{"init_std_router": 0.0245, "n_head": 4, "tie_embeddings": false, "init_std_up": 0.0316, "decay_fraction": 0.758, "seq_len": 256}
Below are experts of layer 4 (counted from 0) of a mixture-of-experts language model. Rows are named router (the router's row for the expert), down (a neuron's output weights, with its number) and show model dimensions 0-63. Each number is 128 + 32 x the weight over its row's rms, rounded and kept within 0 to 255.
Before each expert's rows: a language model's description of what the expert responds to. This comes from a sample of Wikipedia text that the model never trained on.

# expert 55
It responds to: Commas in places, dates. Commas separating place names, dates and thousands, as in South Uist, Outer Hebrides; December 4, 2020; 8,990.
router [147 133  20 173 186 163 106 143 159 103 147 161  98 101  65 157 164 162 116  64 146 138 111 136 161 148 139 130 160 149 137 134 160 137 111 103 148 142 139 140 120 169 146 144 150 106 163 136 107  95 132 129 128 121 155 173 173 213 135  77 140 111 154 164]
down0 [ 55 149  91  85 190 117 108 124 152  75 166 122 143 101 151 110 126 159 136 127 100  88 181 128 105  82 123 117 114 157 100 128 142 116  89  99 130 152 141  74 111  96 176 140 115 207 168 192  97 101 121 130 201 123 134 131 168  90 102 119 187  94  89 123]
down1 [105  96 143 130 125 135 137 166 153 123 149 128 111  85 115  72  85 112 168 155 165 174 120 170 141 147 151 131 163 116 124 117 108 142 175 157 128 130 108 153  96 213  85 129 147 143 122 125 179 103 113  74 182 170 141 104 179 189  96 176  88 136 144 171]
down2 [131 155 128 178 223 175 124 107 122  94 123 140 100 148 114 108  87 184 128 169 100 122 151 188  51  73 114 141 120  90 106 145 128 136 136  95 127 158 132  94 114  68 178 116 140  92 153 161  92 117 118  95 151 156 142 169 126  95 105 107 164 147 129 107]
down3 [194 133 125 106 148 177 163 126 115 117 104 145  92 172 170 180 149 100 129 106  88 112 133 139  81  92 144 122  86 103 128 151 151 152 162 111 174 134 166 115  74 126 180 129 121 105 122 127 148 153 128 123 136 165 161   8 105  81 133  95 194 135 131  91]
down4 [118 121 185 127 113  83 127 161 177 115 142 145 170 108 169 128 162 132 149 156 119 174 106 123 162 115 108 119 122 152 120 167  94 212 106 156 109 162  85 145 158  47 120 115 168 126 136 150  98 152 119 132 122 117 121 186 105  56 168 149 125 118  56 118]
down5 [103 146 134 100 160 137 105 165 101 143 116 120 134 189 152 171  91 166 108 126  81 172 114 217  84  87 130  99 114  72 127 135 158 152 165 122  93 110 161 127 145  70 163 154 133  89  57 162 107  90 138 111 126 164 187  86 166  76 153 130 103  73 110  98]
down6 [124 142 155 127 128  87 100 136 204 181 168 100 123 127  91 120 138 126 144 113 100 106 114  69 118 117 133 161 176  75  81  69 146 102 106 126 114 148 106 120 175 120 121 182 144 105 118  93 107 113 125 169 119 120 113 152 117  44 101 119 120  88 150 159]
down7 [140 108 138 129  89 195  72  62 116 112 129 153  49 155  99  84 102 134 128 132  95 133 134 157 116 120 179 112 139 101 121 131 140 101 113 107 166 157 173  81 138 171 133 138 164 123  86  99 114 122 173 133 188 175  94 151 208 150 107 121 124 113 167 133]
down8 [154 211 127 150 156 160 169 129  80 132 125 157 127 135 128  73  67 117 135 164  82 132 104 197 103  88 154  81 148 122 123 170 147 100 116 106 122 164 145 100 105 125 121 115 111  86  77 143 159 103 161  63 175 191 159 148 148  78  94 127  85 112 132 161]
down9 [133  84 139 110 110 168 139 143  88 117 137 112 108 109 149 128  70 156 105 113 133  90 127  72 129 157 168 110  88 169 182 171  79 137  94 156 116 179 116 120 118 142 147 145 171 121 147  49 120 152 107 166 145 142 176  99  99 109 119 129 206 176 108 202]
down10 [134 126 152 132 125 152 154 110  74 123 116 132 152 149 152 123 111 102  97 128 140 145 150 147 128  83 167 118  98 170 116 130 150  84 108  83 164 123  90 145  82 147 120  64  66 130  86  92 135 143 120 127 154 155 125 116 147 172 120 168 188 103  48 143]
down11 [119 155 130 118 148 128 141 158 146 136 108 138 154 110 140 150  58 115 104  71 116 128 125 128 173 125 130  84 102 135 108 127 100  79  81 136 138  67 185  85  96 185 243 116 179 127 159 110 132 110 105 164  98 141 139 109 123 134 104 149 152  99 176 180]
down12 [137 170  91 196 137 172 156 123 100 118  84 162 128 135 139  88 108 119 123 100 142  93 171 180 118  88 142 130 143 135 153 146 110  85 116 131 118 155 129 139  61 160 148 193 114 140 131 110 183 105 112  66  71 130 137 121 143  77 150 169 135  76 155 112]
down13 [ 83 155 110 131 143 147 140 122 172 138 123 107 162 153  70 179 184 117 180 143 117  57 189  96 151 103 105  67  93 139  54 157 166  68  99  88 215 127 149  70 119  98 184  98 169 121 124 149 175 162 147  93 158 155 135 102 137 177 101 159 173 126  87 192]
down14 [105 162 142 142 172 174 120 199 150 165  59 156 102 115  98  69 100  86 115 142 149 173 125 149 122 100 165  94 117 107 147 126  65 108 110 141 102 100 107 164 119 128 121 140 185 111 111 147 136 100 136 148 138 143  73 157  99  49 163 157 153  78 109 125]
down15 [103 112 106 149 176 100 106 190 206 120 144 115  88 120 141 149 160 131 104 103 104  74 153  92 138 178 121 129 175 125 171  64 173 129 122 107 144  95 103 131 174 133 126  93 109 115 142 143  91 154 117 104 161  75 114 130  67 142 134  59  55 152  99  98]
down16 [213 154 138  83 137 164 101 136 187 165  63 126 144 124  97 143 120 117 106  91 120 143 126  93 113 153 129  94 151  96 143  70 125 127 137 144  75 111 124 103  81 126 130 112  93 146 118 138 221 115 192  57 168 130 135 155 197 113  68 184 109  97 128 117]
down17 [106 147  84 114 187 152  82 126 178 138 184 114 131 138 116  92 147 165 172 121 139 136 178 133 114 120 164 145 182  77 147  81 139  56  68 139 139  99 211  99 117 148 104 158 152  89 122 142 101 135 146 175  51 158 173 128 135  90 124 146 162 111 127 193]
down18 [130 172 176 112 197 126  86 118 164 117 118 111 110  86  88  92 144 157 142 138 166 133 130  89 163  88 158 166  94  81 140  87  99 125  79 123 105 138 108  96 157 126 159 143 148 153  76 230 153 172  57 118 161 148 107  92  88 150  97  78 110  98  97 107]
down19 [149 118 122 135 118 178 105 164 148 127 122 113 147 108 133 120  95 116 160  83 138 106 170 127 113 159 139  71 171  94 193 171 112 128 198  97 102 116 186 147 160 109 148 204 104 193 104  91 143 144 145 104 135 200 145 146 125 111 164  85  75 159 163 100]
down20 [147 129  97 131  85 144  84  93 104 116 149 126 113 147 139 146 139  99 132 114 106 119 137 145 109  69 129 142 124  88 108  81 155 101 169  51 142 150 122 116 181  97 155 152 161  75 112  93 120  99 148 149 112 123 125  98 125 138  78  90 147 163  94 160]
down21 [113 134 132  69 210 132  45 149 163 167 211  81 160 128 105 162 134 152 116 120  86 152 132 128 173  88 112 141 161 151  63 139 144 110 161 123 189  89 133 104 124 165 147 150 166  94 178 139  86 114 173 114 112 123 106 180  85 152 155 157 107 114  95 146]
down22 [105 149 143 100 189 147 105 150 179 146 116 153 163 100 146 169 132 145  94 146 135 193  91 161 112 136 128 125 184 127  92 112 146 146 161 143 110 133 130 129 119 163  89 144 133 141  98 140 150 132 140 133 174 112 109 188  64  84 116  93 165 136 148 123]
down23 [154 128 112  87 124 109 123 119 188 106 156 125 107 109  95 174  60 138 108  84 138  86 173 117 126 151 161 120 157 144 143  74 101 162 102 149  94  77 191 159 111 110 130 154 186 144 152 144 144 149 136  98  84 103 149 114 100 194 115  88  74 145 103 115]
down24 [ 87 133  89 101 201 116  64  93 147 104 190 110 130  97 138 124 141 142 154 132 141 136 126 117  96 139 134 121 174  80 146  60 138 116  85 126 160 113 169  80 103 155 113 107 157 127  95 136 144 106 140 175  36 183 179 126 129 107 128  72 125 125 131 188]
down25 [ 77 102 133 132  82 167 146 115 107 108 202 110 113 135 100 150 107 139  95 103  39 155 119 112 140 183 114  89 160  95 161 111 154 150 121  90 124 105 112 107 173 169 152  92 211 164 142 107 121 131 202 152 123 195 165 173 136 131 151 145 118 109  68 157]
down26 [209 114  97  86 169 161 171 193 119  87 135 155 115 132 167 135 117 132 112  61 109 118  80 121 108 111 139 147 139  87  90  73 131 161 148 179  99 178 160 180 150 154 165  86 228 122 137 108 103 129 135 114 105 174 110 110 139 131  79 142 130 141 156 156]
down27 [141 119 116 166 118 129 171  81 151 120 153 101 121  95  91 144  81 187 112 120 137  82  73 136 140 159  91 140 119  90  99 123  72 109  92  99 158 147 181 181 181 133 149  79 107 206 146 126 120 135 104 131 132 133  89  76 152 153  73 137 154 138 123 199]
down28 [ 89 179 133 145 108 119 118 155  76 108 163 147 106  55 134 108 150  83 113 166 101 118 136  93 115 104 110 168 147 158  68 150 126 181  53 130 115 100 142 149 217 173 124 130 155 117 106  53 107 142 174 193 109 155 136 172 160 152  58 135 111 120 153 202]
down29 [165 125  79 159 200 142 115  86 105 139 185 147 109 121 144 147 105 135 108  73 162 100  87 132 100 170  79 126 118  83 138 124 165 118 118 134 135 143 150 130  97 114 157 137 175  84 188 133 126 129 148 130  87 141 104  85 136 149 133 162 183 128 161  66]
down30 [154 109 152 187 156 173  98  86  89  99 164 130 140 107 159  70  89 101 120  95 131 120  96  84 130 124 161 117  48 137 141  94 146 115 135 101 131 139 152 124 166 120  90 175 156 109  89  82 114 120 153  99 118 133 110 194 168  89  87 112 132 163 130 127]
down31 [145 175 190  81 123 167 181 181 169 133 193 146 130 167 118 107 141 137 153 122 115 168 187  88 125  54 103  93  82 175 136  78 173 113 101 111 162 111 114 106 159 125  89 143  65 126 139 127 172 154  62 120 183 119 155 169 180  79 134 187 128 110 181 136]

# expert 48
It responds to: Nouns after the. Common nouns right after the or The, often followed by of, such as period, start, Sound, population, towns, ship.
router [165 196 189 109 107 167 159 146 129  60 161 167 141 156 149 107 151 110 135 127 116  97 140  85  65 150 180 108 113 126 109 147 157 188  48 109 122 120 102 124  82 150 148 152 185  77 135 224 165 118 129 169  87 104  99 111 109 131 164 102 173 153  89 119]
down0 [169 152 134  90  87 119  80 119 134 175  95 125 153 142 116 167 126 101 117  70 134  86 115 110 101  67 117 123 177  88  92  82 143 125 178 130 155 104 100 147 131 124 116 136 169 174 153  95 144 128 135  95 117 101 141 132 163 128 130 115 159 130 127 106]
down1 [ 98 132 121 122 168 143 159 114  77 136 113 135 147 131 162 133 165 148 126 135 126 127 171 153  74 120 130 156 163 154 185 148 137 120 180 101 171 152 130 148 114 148 130 104 102 102 170  84 202 168  73 156  91 127 136 191 118 152 123  69 145 111 144 134]
down2 [103 120  80 120 143  71 143  98  95 169 124 159 169 125 119 125 157  93 104  92 146 160 160 149 184 159 141 115 141 150 126  98  56 132  76 130  64  75  88 168 140 160 169 134 137  92 194 120  90 100 104  79 101 144 104 115 121  86 148 119 126  61 125 161]
down3 [146 133  59 172 165 151 146 102 174 162 156 139 114 154  89  60 125 118 186  90  89 187 176 116 117 134 181 129  84 151 121 113  96 135 124 130  71 137 110 139 181 199 154 161  96 157 199 109  83 176 120 138  88 118 130 190 113 147 145 119 106 115 141 132]
down4 [130 137 129 127 150 156  99  80 112  96 165 165 133 104 171  62 159 143 139 141  70 202 192  72 115 131 172 120 153 103 145 127 159 133 102 150 119 151 142 118 136 144 146 111 171  91  93 147  96  79 122 111 121  87 108  72  86 108 187 178 100 104  94 146]
down5 [199 126 100 173 144 167 172 129 137 126  95  93  64  92 105 133 118 127  86 152 153 114 102 112 165 220 149 117 108 121 129 175  85  91 123 138  86 127 117 109 121 132 102 117 132 103 165 102 113 139 110 130 142 171 171 157 117 201  62 159 169 201 106 141]
down6 [139 137 104  74 179 120 117 143 105 102 137 159  68 170  81  98 120 156 134 135 124 117  90 238  96  90 118 137 113 180 100 138 105 115 110  84 153 130 179 170  98  99 184 208  74 132 110 182 158 198 136 134 107 131 141 146 102 180 148 125 103  88 138 124]
down7 [148 136  88 154 141 153 123 133  91 104 208 155 213 178 156  79 150  97 100 113 104 126 126 131  99  97 121 126 157 129 118  53 115 156 116 157 124 110 132 127  68 139 116 130 132 129 105 129 130 155 121 145  78 123 107  86 155 189 131  47 167 161 143 139]
down8 [158 107 143  80 131 142 116 101 162 155 132 120  86 126  43  92 146 131  82 135  88 131 155  59 153 149 113 132 102 156 161 140 104 102  97  93 136 130  96 154 139  97 129 171  81 135 159 161 142 110 107 153 127 213 122  79 115  99 116 116  95 115 155 167]
down9 [ 88 132 144 150 126 125 153  99 135 136  74 132 100  68 139 133 155 121 154 138 123 175 174 153 148  96 144 118 106 187 107 149 133 178 140 127 135 139 148 152 152 101 178  59 114 127 191  36 149 156 169 126 159 103 143 204 106 130 128 155 144 100 158 162]
down10 [124 136 113 135 146 106 117  89 189 103 171 156  90 134 139 120 170 104 125 118  92 119 156 117 127  80 176 154 129 159 147 186 157 108  97 102 120 156 122 111 102 107 116 151  80 113 156 130  81 137 120 146 143 168 204 177 110 127 122 140 143 154 175 143]
down11 [128 124 132 125  63 141 105 116  92  95 158 114 113 138 181 154 166 160 161 151 125 138 132 117 127  84 132 155 204  63 102 152 104 134  62 151 130 137 124 100 127  61 209 162 147 114 151 129 163 104 152 144 171 135 101  74 117  90 120 106 119 150 141 140]
down12 [112 111 113 125 138  99 110 115 124 115 144  96 132 121 137 122 107  86  82 119 139 106 142 180 145 131 155 113 158 138 101 145  75 150 124 131 138 100 104 144  96 172 171  53 146 154 150  94 190 104 105 134  74 114 111 182 170 148 149  95 150 146 172 143]
down13 [125 161 114  91 135 147 100 202 126 106  99 189 100 144 144 117 163 100 164 138 178  98  96  95 118  98  60 106 121 114 163 118 107 118 131 127 163 126 153 134 116 136 146 155 173 173  91 103 135 128 151 115 121  92 133 139 113 142 132 139 151 163 169 155]
down14 [ 98  89 105 134 116 111 166 133  86 135  76 139  63 150 152 128  95 101 184 119 130 139 140 157 112 117  62  73  88 144 195 120 115 138 178  91 154 103  83 138 100 137 141  59 119  96 156 165 115  92 144 114 128 118 103 121 151 121 145 125 109 110 169 113]
down15 [167 136 176 124 120 160 150  99 189 143  86  40  63 120  78 105 124 169 194 114 109 157  94  44  92 194 144  95  97 144 175 154 131 145 120 141 109 145 132 117  86  91 161 189 169 114 107 137 114  81 156 114 108 178  62 146 140 126 127 103  94 145 131 190]
down16 [ 59 137  95 145  86 114  94 100 136 130 132 110 163 131 124 113  63 120 140 153 144  58  99 164 106 165 114 142 109 153 132 134 146 146 112 146 121 125 141 162  99 117  81 144 166 150 142 125 168 151 118 137 103 132  67  97 162 115 182  48 159 167 128  79]
down17 [102 137 114 159 101 128  84 162 114 122 163 153 199 121  92 174  83 109 124 122 114  87  96 191 108 149 122 126  88  76 155 117 144 137 157 159 114  83 144 114  89 144 109  48 126 171 182  92 168 128 126 120 122 126  54  98 168 114  92 178 128 155 133 132]
down18 [128 209 141 156 137 135 168 101 203 150  71 105  76 131  93 117 141 140 118 150 140 148 129  75 140 135 128  91 105 150 119 132  93  71 141 140 137  88 139 141 174 107 172 142 119 106 144 117  82 196 107 151 106  65 135 110  98 140 162 137 148 118 138 130]
down19 [161 102 160 181 113 173 157 152 103 182 113  78 130 103 176 121  83 110 185 129 141 134 113 106 106 123 128 154 174 158 112  86 121 168 112  68 109 132 112 104 128 116  86 101 140 222 133 111 156 104 121  79 135  93 113 129 121 179  95 119 155 178 153  54]
down20 [100  95 123 167 105 173 152 134 156 110 105 100  98 101 127 131 126 173 107 117 113  96  65 125 182  91 126 126 151 118 181 120 134 147 146 102 119  88 153 144 133 122 175  68 114 158 134 102 173 153 163  94  67 130 179 181 143 159  71 120 111  91 145 138]
down21 [136 103  86 112  97 106 107 137 119 124 144 136 155 148 186 134 121  96 134 123 115  85 148 116 154  68 145 105 189 105 160  40 167 158 133 141  93 148  94  83 104  93  51 169  57  91  47 156 142  80  93 135 121 102 138 157 136 146  98 178  29 107 120  91]
down22 [ 92 120 182 128 108  85 136 160 115 140 141 139 130  65 156 115 130  95 158 157 172 176 115 152 124 110 112  82 171 158 115 136 103 164 161 140 174 121 122 147 173  93 168 119 132  81 113 169 117 171 108 140  52  91 159 102  52 137  97 142 120 115 120 131]
down23 [128 204 129 172 123 111 131 141 134 112 138 146 124 129 183 179  81  77  87  90 101  89  73 172 143  95 142 108 174 130  87 135 132 159 141 124 164  71  96 135  91 132 115 132 163 138 104 162 125 118 144 118 128 144  99 119 109 145 158 182 118  66 111 114]
down24 [159  54 147 102 124 164 139 135 182 130 134  70 154  59 108 119  85 117 108 128 147 134 161 112 124 118 148 120 150  97 172 143 134 100  70 110  87 115 115 157 146 151 119 148 122  94  74 130 113 115  99 137 125 158  98  52 119 111 158 180  72  88 135 143]
down25 [127 143  60 132 170 145 160 156  97 177 115 102 178 142  75 129 180 139 134 121 117  69 106 103 145  66 113  74 176 105 119 104  69 120 122 104 147 120  79 116 159 170 112 108 103 177 140 140 111 123 114 149 157 168 121  92 170 109  88 123 104 162 147 109]
down26 [ 85 134 118 146 149  75 107 115  78 106 168 142 179 131 161 168 163 150 110 142 109  58  89  63 117 116 167 159 144 157 148 131 117 102 130 230  72 116 105 127 140 167  63 147 125  60 101 125 130  82 153 140 154  76 104  85  67 101 131 117 173 110 112 103]
down27 [107 123  83 136  72 135 107 184 162 130  95 109 107 125 103 116 145 151 157  52  91 144  98 115  88 167 169 129  65  99 117 103 136  89 115 121 131 164 152 150 151 112 159 122 162 190 167  51 135 154 181  98 186 201  93 120  86 132  80 182 157 177 117 122]
down28 [188 164 100 126 131 163 161 111  65 153 100 153 176 180 181  99  98 149 130  91 125 104  86  78 109  81  91 142 144 126  57 117  99 115 130 154 150 178 139  76  88  52 138 168 138 165 160 131 179  99 114 157  95  46 125 119 152 111 109 106 123 137 107 129]
down29 [111  91 159 144 106 173 155 103 178 162 103  79  76  94  93 114 117  97  80 152  86 159 126 158 122 191 121 125 137 146 153 201  53 112 107  54 119  64 143 144 118 161 127 187  98  40 130  96 136 149 136 132 136 195 161 122 149  89 136 145 140 158 132 144]
down30 [133 161 157 135 126 107 145 106 148 156  93 141 220 115 136 112 151 104  69 100 140 127 100 118 115 158 161 129 141 114 177 104 183  94 114  67 133  96 151 130 110 171 122 200 118  69 142  53  94 137 118  87 124 151 197 117 159  89 117 184  70 125 113 142]
down31 [110 106 111 156 150 115 120  80 157 112 154  98  99 120 108 139  88 108 161 143 121 155 124 110  97 112 163 149  81 132 138  95 153 107 171 161  80 132 143 148 124 135 130 140 120 111 134  88  55 109 162 112 140 192 142  80 139 125 168 133  54 108 156 121]

# expert 23
It responds to: Connectives and auxiliaries. Prepositions, conjunctions and auxiliaries that link clauses, such as from, into, and, or, were, are, more than, until.
router [ 86 105 141  73 110  94 173 107 130  88 140  94  82 191 139 118 137 148 136 124 149 122 117 119 131 129  88 162 121 140 190 141 107  83  71  76 126 114 141 130  92 170 138 184 164 128 175 159 145 153 112 151 123 109 181 154 126 131 192 127  78 127 161  73]
down0 [ 91 142 173 137 104 152 138 170 157 184 124  86  67 142 153 130 113 144 116 158 167 120 194 166 176  94 190  75 174 152 133 129 111 142 188 105 130 153 127  93 109 159 118 175 153 106 106 138 180  77 159 108 109  94 187  81 148 135 145 168 140  79 134 114]
down1 [151 169 163 112 166 187 131 106 184 120 170 119 152 147 105 157 167 126 109  89 131 113 152  99 196 124 109 144 126 149 151  93 126 108  99 112 114 158 126  67 159 143 117 127 116 142 130 125 179 118 122 121  96 170 149 163 103 103 181  95  42 148 205 144]
down2 [142 126 135 145 127 180 130 142 120 114 136 107 105  86 148 113 171 137 146 148 133 120 120 184 158  69 148 131 135 126  98 177 178 142 134  91 134 104 102  40 134  84 111 133 121  96 116 219 104 147 120 130 131 124 134 138  97  84 164  88 129  93 169 149]
down3 [110  84 111 135  94 104 115 153 158 154 192 138 121 145 134 134 164  94  65 140 156  99 175 158 113 134 137 171  93 182  68 117 163 136 151  77  73  86 152 132 161 125 141 138 132 100 149  84 148 169  97 143  76  58 146 105 169  72 135 141 138  89 102 146]
down4 [129 109  69  76 134 130  42 120  82 109 129 122 118 160 141 148 200 115 155 179 120 130  81 124 164 142  38 165 150  77 122 110 157 152 132 114 125 104  88 129  80 124 117 174 133 129 185 159  54 122 138 120 152 138 127 105 145 117 145 129  86 100 105  59]
down5 [164 139 134  99  74 165  80 101 119 137 107  79 130 127 117 123  76 147 131 121 105 158 131  94 117 182 159 166 133  90 136  69 142  85 117 118 117 112 169 119 210 100 143 167 164 177 103 119 115 155 115 189  94 105 153 163 111  58 144  88  73 136  95 195]
down6 [110 135 116 180  70 103 128 122  88 149 146 148 195 105 158 129 108  99 142 120  86  88 145 100 108 140  82  30 104  82 150 125  86 131 124 108 154 139 140 130 118 139 120 149 180 103 131 124 175 136 158 155 179  66  73 154 149 133 122 117 134  89 187 110]
down7 [131 155 124 111 150 105 125 159 115 137 104 114 125 125 126 170 134 142 170  98 145 135  87 146 146 155  76 141  92 135 164 105 129 128  61 102 199 115 111 119 134 148 136  96 173 184 210 162 173 112 185 141 124 133 151 109 145 151 117 116 112 104 135 115]
down8 [106 171 130 112 124 166 122  99 120  86 112 156 105 138  71 141 123 141 169 179 125 126  32 129 177  83 117 143 101 156 124 113 187 119 110 104 135  97  88  78 126  93 106 128  75 147 110 207  97 138  68 141 129 135 159 141  87 128 133  61 126 128 147 143]
down9 [148 155 118 126 123 109 163 100 108 156  93 145  96  77 122 124 167 103 137 177 117 142  91 132 139 128 121 156  83 171 154 172 162 120  91 124 110 144 128 115 158 101 142 195 147 147 122 115 132 131 181 119 180 138  98  94  88 172 103 161 109 162 122 106]
down10 [136  93 196 122 127 148 184 151 123 110  68 141 134  66 138 118 182 169 117 125 144 122 198 128 163 134 162 114 138  69 120 118 152 165  82 103 132 123 149 115  71 123 125 160 112 163  80 153  99 106  43 125 134 195  57 127  91 162 144 168 151 107 148 104]
down11 [105 127  68 139 153 174 142  93 100  88 143 135  98 118 143 138 147 123 177 134 123 120 144 105 106 138 131 128 152  88 120 128 164 146 135 112 104 146 121  98  76 123 179 117 122 170 158 132 126  90 119 164 118  91 164 143 195 182  99 160 142 194 116 121]
down12 [115 126 116 134 148  92  74 115 160 108 110 114  71 113 119 193 146  90 114 139 129 126 106 145 115  87 148 132 101 135 120 138 144 139 116 114 128 105 166  55 136  82 148 122  91 150 152 123 120 180  95 154 146 223 123 125  81  64  84  63 139  80 127 141]
down13 [115 169 152 189  81 123 129 138 124 152 104 146 149 135 156 137 124 105  82 180 167 173 114  87  99 100 100 140  97 198 152  92 134 162 114  91 108 111 170 156  99 109 126 133 185 123 145  99  64 133 158 151 108  88 123 133 128 161 161 172  87 157  66  85]
down14 [109  87  80 188  73 186  73 110 160 133 109  92 142 112 130 176  99 117 183 106 137 109  85 120 117 142 121 126 148 128 157 148 102  97 151 167 128 140 130 148 153 125 127 157  99 153 144 100  57 119 192 162 120 127 110 125 131  99 176 152  66 120 164 118]
down15 [159  94 124 106 103 137  73 143  86 130  92 127 109 165 135 143 144 217 107 134 147  98 134 139 140 125 136 136 150 127 124  95 160 103 163  81 198 171 191 127  78 154 165  60  75 130 186 143 141 107 189  69 106 128 177 106 113 215 150 136  97 109 180  89]
down16 [138 114 116 127 135 136  82  71 144 140 157 113 126 130 134 118 143 113 138 166 142 130 162 134 135 151 101 111 119 122 155  73 144 129  88 100 186 135 126  69 134 139 108 130  95 135 135 117 126 142 173  85  87 139 141  68 115 152 209 117 110  93 128  71]
down17 [112  58 131  90 177 177 136  81 152 141  50  99 176 134 118 132 155 146 106  95 169  92 125 107  81 109 149  78 116 106 113 165  89 138 138 144 174 172  81 119  95 160 103  54 131  99  94 109  90 155 123 110 143 110 142 159  83 158  71 159 127 213 124 139]
down18 [109 144 108 140 109 119  62 106 106  94 146 172 165  89 165 103 110 113  44 121 149 148  78 106 156 100  95 101  20 151 148 170 134 150 160 116 121 122 158 170  79 125 112 160  97  93 135 138 143 106 127 149 164 162 163 171 134 110 119  98 125 149 173  68]
down19 [111 144 149 147 132 113 105  94 148 160 126  95  94 148 105 114 137 134 145 143 156 123 110  86 180 150 118  85 157  63 111 129 127 143  89  74 165 137 168 100 135  98 137 129  72 130 153  99 156 137 120  89 158 145 130 172 138 187 121  88  99 103 172 141]
down20 [188 153 148 125 113 134  88 136 117 127 128 119  86 141  84 141 140 144 143 172 136 125 134 141 150  96 131 125 136 116 120 114  95 106 129 121  89 161 148  91 124  92 146 159 100  94 125 187 124 152 148 162 128 125 112 100 138 176 146 102  64  94 132  84]
down21 [ 82 196 126 162  81 131 146  99 159 141 209 134 141 116 130 142 105 105 117 155 119 169 116 151 149 174 163 161 124 115  73 113 164 108 110 126 118  91 125 116 161 114 165 112 180 176 102 102  99 139 150 116 111 103 126 130  90 138 163 110 132 139  90 161]
down22 [167 116 108 104 135 122  90 132  95  93  94 100 143 164 105 145 105 154 105 128 107 124 206  88 142 153 136 142 147 160  94 158 137 119  61  92 121  96 149 105 137 121 141 134  69  59 110 158  86 143 100 128 110 149  86 183 124 146 112 103 102 163 164 159]
down23 [ 96 118 120 215  99  83 109 157 166 131  89 157 141 182 153 136 140 102 105 123 142 139 161 145 163 165 101 127 107 146 125 138  71 159 170 143 122 115  98 128 144  84  82 203  97 159 139 148 122 103 149 175 132 125 147 139 223 172 186 153  83 154  88 106]
down24 [101 141 106 178  93 127 109 138 161 133 114 170 159  97 153 151  99  83 109 111 124  72  67 163 122 156 150 111 182 102 161 164  69  99 136 124  94 148 114 129 154 100  94 125 119 146 123 154  92 106 125 139 162 162 183 100 219 100 111 130  70 152 135 165]
down25 [138 147 123  96 144 170 119  80 133 150 125 123 105 121  97 172 150 140 171 159 132  91  62 170 149  78 151 105 110 132  92 104 173 184 129 145 106 118 109 101 128 115 142 137  89  93 130 149 120 182 116 124 126 109 123  91 131 155 136 147 195  82 214 188]
down26 [118  79  59 125 135 115 122  91 109 108 141 100  81 130  90 106 146  74 181 135 158 113 123 139 111 124  92 151 173 119 164 187 163 113 163 152 148 181 131 122  78 152 177 123 142 148  99 109 132 111 141 104  93 130 117 201 127 141 101 107 166 116 103 109]
down27 [ 93  77 160 160 122 118 160 135 120  66 143 140 176 132 112  82  96 137 130 118 160 132 146 192 170 187  70 122 138  92 190 141 107 130 117 149 130  73 144  72 144 132 150 192 180 143  71 134 144 130  95 121 136 153 133 140 113  66 126 158 111  88 152 134]
down28 [147 180 111 100 102  92  98 170 125 165 139 159 141 158  83 123 147  97 103 141 118 161 112 138  82 116 140 123 138 183 129 159 105 138  73 157  96  57 150 191 120  83 187 108 121 163 130 134  93 161 108  61 150 133 105 101  97  73 121 120  64 106 148 159]
down29 [139 168 103 113 144 183 131  68 154  77  84  73  62 151  82  79 100  96 143 119 130 120 140  70 113 107 110 120 140 122 116 143 175 140 121 140 115 119 133 118 133 123 105 188 103 108 118 199 113 170 124 158 140 118 120 175 137 130 144 128 141 169 127 126]
down30 [ 89 148 106 126  98 117  89 162 123 171 105 147 125  99  93 175 165  63 121 101 169 159 114 138 123  92 148 151 163 166 125 154 113 155 165 171 137 104 144  82 151 115 126 147 123 148  53 110 156 219 156  88 137 183 133  47 100 157  75  83 171 152  87 157]
down31 [112  95 106 155 143 133 159 119 114 130 112 132 147 129  49 184 147 117  98 128 147 131 127  88 152 170 115 116 124 106 189 159  99 115 174 177 159 121 193  87 138 108  79 154 158 156  97 107 118  95 141 135 124 117 129 119 111 100  83  68  88 167 172 144]